Experts of a small language model: 13 layers, a sigmoid router.
Below are experts of layer 9 (counted from 0) of a mixture-of-experts language model. Rows are named router (the router's row for the expert), down (a neuron's output weights, with its number) and show model dimensions 0-255. Each number is 128 + 24 x the weight over its row's rms, rounded and kept within 0 to 255.
Before each expert's rows: a language model's description of what the expert responds to. This comes from a sample of Wikipedia text that the model never trained on.

# expert 3
Description: Country codes, place-name starts
router [129 112 103 133 118 165 133 115 137 122 163 140 159 106 125  86 133 117 133 142 113 118 151 140 149  98 153  66 169  50 128 113  91 171 132 126 165 120 143 142 124 131 110 161 122 177 132 169  85 143 101  99 151 157 106 120 128 145 138 139 121 111 101 162 140 142 113 148 136  94 110 165 161 133 129 124 110 120 141 122 152 180 122  81 130 128  94 111 113  60  70 172  97 111 131 127 129 153 110 119 149 120 121 123 114 117 119  78 129  95 151 135 125 148 145 114  98 133 157 119 157 162 162 135 157 144 160 120 107 155  96 131 144 128 138 137 125 101 112 145  71 153 160 143 144 142 133 155 155  93 141 136 154 108 106 124 133 159 151 112  91 111  96 172  91 137 162 138 135 155  76 122 102  93 120 113 139 131 124 110  89 111 139 154 169 163 135 143 112 136 163  86  91 112 130 153 126 103 119 165 162 136 146 136 119 135 132 101 113 159 122 137 138 135 128 106 117 100 179 123  63 141 127 129 129 144 112 121 119 100 153 109 134 179 106 109 126 131  99 150 120 155 165 136 120 135 106 122 135 155 142 139 161 144 141 129]
down0 [155 111 140  92 148 146 120 141  84 125 137 135  98 192 151 134 141 125 113 150 101  84 126 128 113 154  95 144 107 113 130 112 135 104 122 124 117 133 143 166 126 101 177 121 169 161 187 128 152 179 103 145 116 151 116 103 112 142 188 146 130 143  97 153 129 109 146  96 134 114  78 125 121  97 127  97 178 104 127 106 116 109 136 146  95 136 100 149  64 160 131  85 142 132 117 141  71 119 106 101 127 166 155 125 125 156 133  99 130 150 112 108 129 154 145 115 135 177 131 152 149 131 127 151 124 142 171 101 100 159 121 121 124 136 100 128  77  62 164 121 148 119 135 139 122 121 139 140 142 147 102 109 145 128  97 147 108 142 134 156  98 107 126 117 128 111 161 113 115 136 142 135 116 121 135 131 142 148  93 119 108 107 147 129 112  85 149 112 130 118 132 132 106 118 151 141 161  99 141  85 151 104 129 124 170 163 150 135 137 129  95 132 130 114 129  69 127  92 159 115 122 138 115 134 114  84 107 174 179 119 138 102 143 173 131 124 119 143  78 126 127  87 137 129 148 178 150 193 108 126 132 126 103 111 138 138]

# expert 31
Description: Roles and occupations
router [120 120 105 110 112  92 114 129 109 131 144 144 117 158 109  92 123 119 131 129 136 132 131 105 171 139 124  64 129 107 105  96 100 135 130 137 163 161 153 172 157 159  99 102 119 152 106 142 105 121 167 101 154 154 114 176 123 135 129 178 139 127 139 180 169 143 108 169 154 105 151 151 104 125 154 125  93 139 123 181 132 172 112  92 138 114 103 111 135  77 130 138 133 116 137 161 127 161  79 100 152 147 150 119 113 111  89 112 133 125 147 131 181 125 156 109 138  98 116 138  99 166 142  93 200 141 107 140 133 134 117 159 138 145 117 119 141 142 117 140  85 143  75 171 112 136 132 158 153  99 157 144 141 103  96 148 124 100 143 109 111  98 151 135  92 152 119 155 133 137  85 109 123 115 144 104 102 140 111  92  92  95 126 115 143 135 156 131  93 130 171  86 140 108 122 122 121 120 145 165 114 145 157 172 142 138 113  87  97 117 133 152 127 172 128 132 151  97 125 143 106 138 147 133 159 101 105 103  93 119  90 106  99 129 119 112 149 114 115 112 120 158 114 119 159 112 124 159 172 122 142 129 104 156  98 110]
down0 [115 143 117  85 138 144 111 137 134 128 127 130 154 159 165 109 117 137 107 170 119 101 133 127 130  98 159 117 130 131 146 117 122 185 169 161 121 103 121 134 109 150 129 118 138 149 127 126  76  77  75 136  95 100 140 144  85 130 132 113 123  97 167 120 140 124 144  95 139 134 100 110 110 144 108 169 124  98 149 101 143  97 151 138  82 156 107 181 142 133 140 151 104 120 108 111 138 100 115 134  63 138 154 130 115 127 104  93 129 116 106  92 142 141 108 113 119 163 118 153  77 126 145 161 130 155 151 106 138 157 121 155 133 116 150 158 134 182 125 131 107 126 131 136 151 128 118 157 174 141 121 118 125 114  94 106  93 151 126 142  91 120 112 151 113 113 169 125 144 122 160  88 116  93 124 131 118 119 143 141 148  94 179 133 133 132 130 153  90 155  92 129 106 130 103 125 149 175 119 128 106 143 156 118 125 166 133 119  94 151 130 147 113 129 139 101 115 111 112 156 137  96 102 115 101  82 127 103 134 151 139 217 148  76 116 130 142  86  94 109 177 152 166 141 132 178 106 129 150 152 141 135 101 139 129 161]

# expert 61
Description: Directions and regions
router [122 105 105 152 119 139 131 107 140 138 136 118 124 128  80 117 123  89 145 154 129 137 150 140 142 119 122  96 125 110 104  95 124 146 144 123 115 137 122 192 130 113 121 177 146 123 111 128 133  91 143 113 128 173 127 137 142 159 149 162 139 116 123 134 146 106 135 121 188 128 106 145 132 187 141 113 130 113 174 127 132 164 125 154 141 120 128  83 130  96 105 100 123 118 140 124 127 104  92 117 154 130 178 145 140 112 119 132 160 118 138 131 122 140 161 124 106 128 145 163 128 152 112  96 102 149 174 142  72  77  69 137 153 115  98 108 122 111 141 145  92 132 127 127 132 142 132 138 150 115 167 160 125  91 118 113 131 146 130 144 138 162 139 171  36 174 134 142 139 136  96  62 121  91 142 156  97 101 101 112 114 113 148 174 170 117 139 159 135 177 154  68 107 113 101 157  96 149 151 165 114 152 148 127 131 153 149  93 118  98 107 130 118 160 113 140 107  94 116 142 105 125 132 139 118 123 130 145 133 131 138 114 142 134  83 149 127 116  90 123 100 147 142 161 163 111 115 144 157 157 115 117 110 178 102 128]
down0 [121 120 150 124 151 106 151 100 114 148 110 125  94 162 122 153 109 147 123 119 162 124 115 119 108  85 122 119 103 145 116 126  97 112 128 103 177  82 114 162 109 135 119 139  82 139 148 163 128 136 148 126 103 108 140 143 128  72 147 135 124 162 113 157 114 133 107 161 152 131 140 185 140 108 108 143 108 129 136 114 136 109 153 124 144  96 103 120 154 101 141 165 121 121 130 176 106 114 138  90  94 147 174  92  84 121 177 146 152 152 126  86 132 122 126 141 136 187 130 152 110 116 122 102 124 129 139  96  91  70 104 133 147 123 143 146 130  68  77 116 160 183 108 145 125 111 161 124 151 108 127 133 145 194 124 134 100 139 133 133 136 133  79 137 102 123 151 105  87 123 156 116 153 122 158  99 123 111  95 151  88 146 124 134 108 174 108 130 133 119 123 106 152 123 142 151 163 149 112 126 140 133 192 109 116 102 121 166 103 144  93 144 121 141  92 116  69 154 112 171 154 104 129 156 125 166 133 139 145 153 141 115  99 144 134 172  87 123 131  96 140 160 104 119 137 120 119 159 114 144 139 121 123 151 119 117]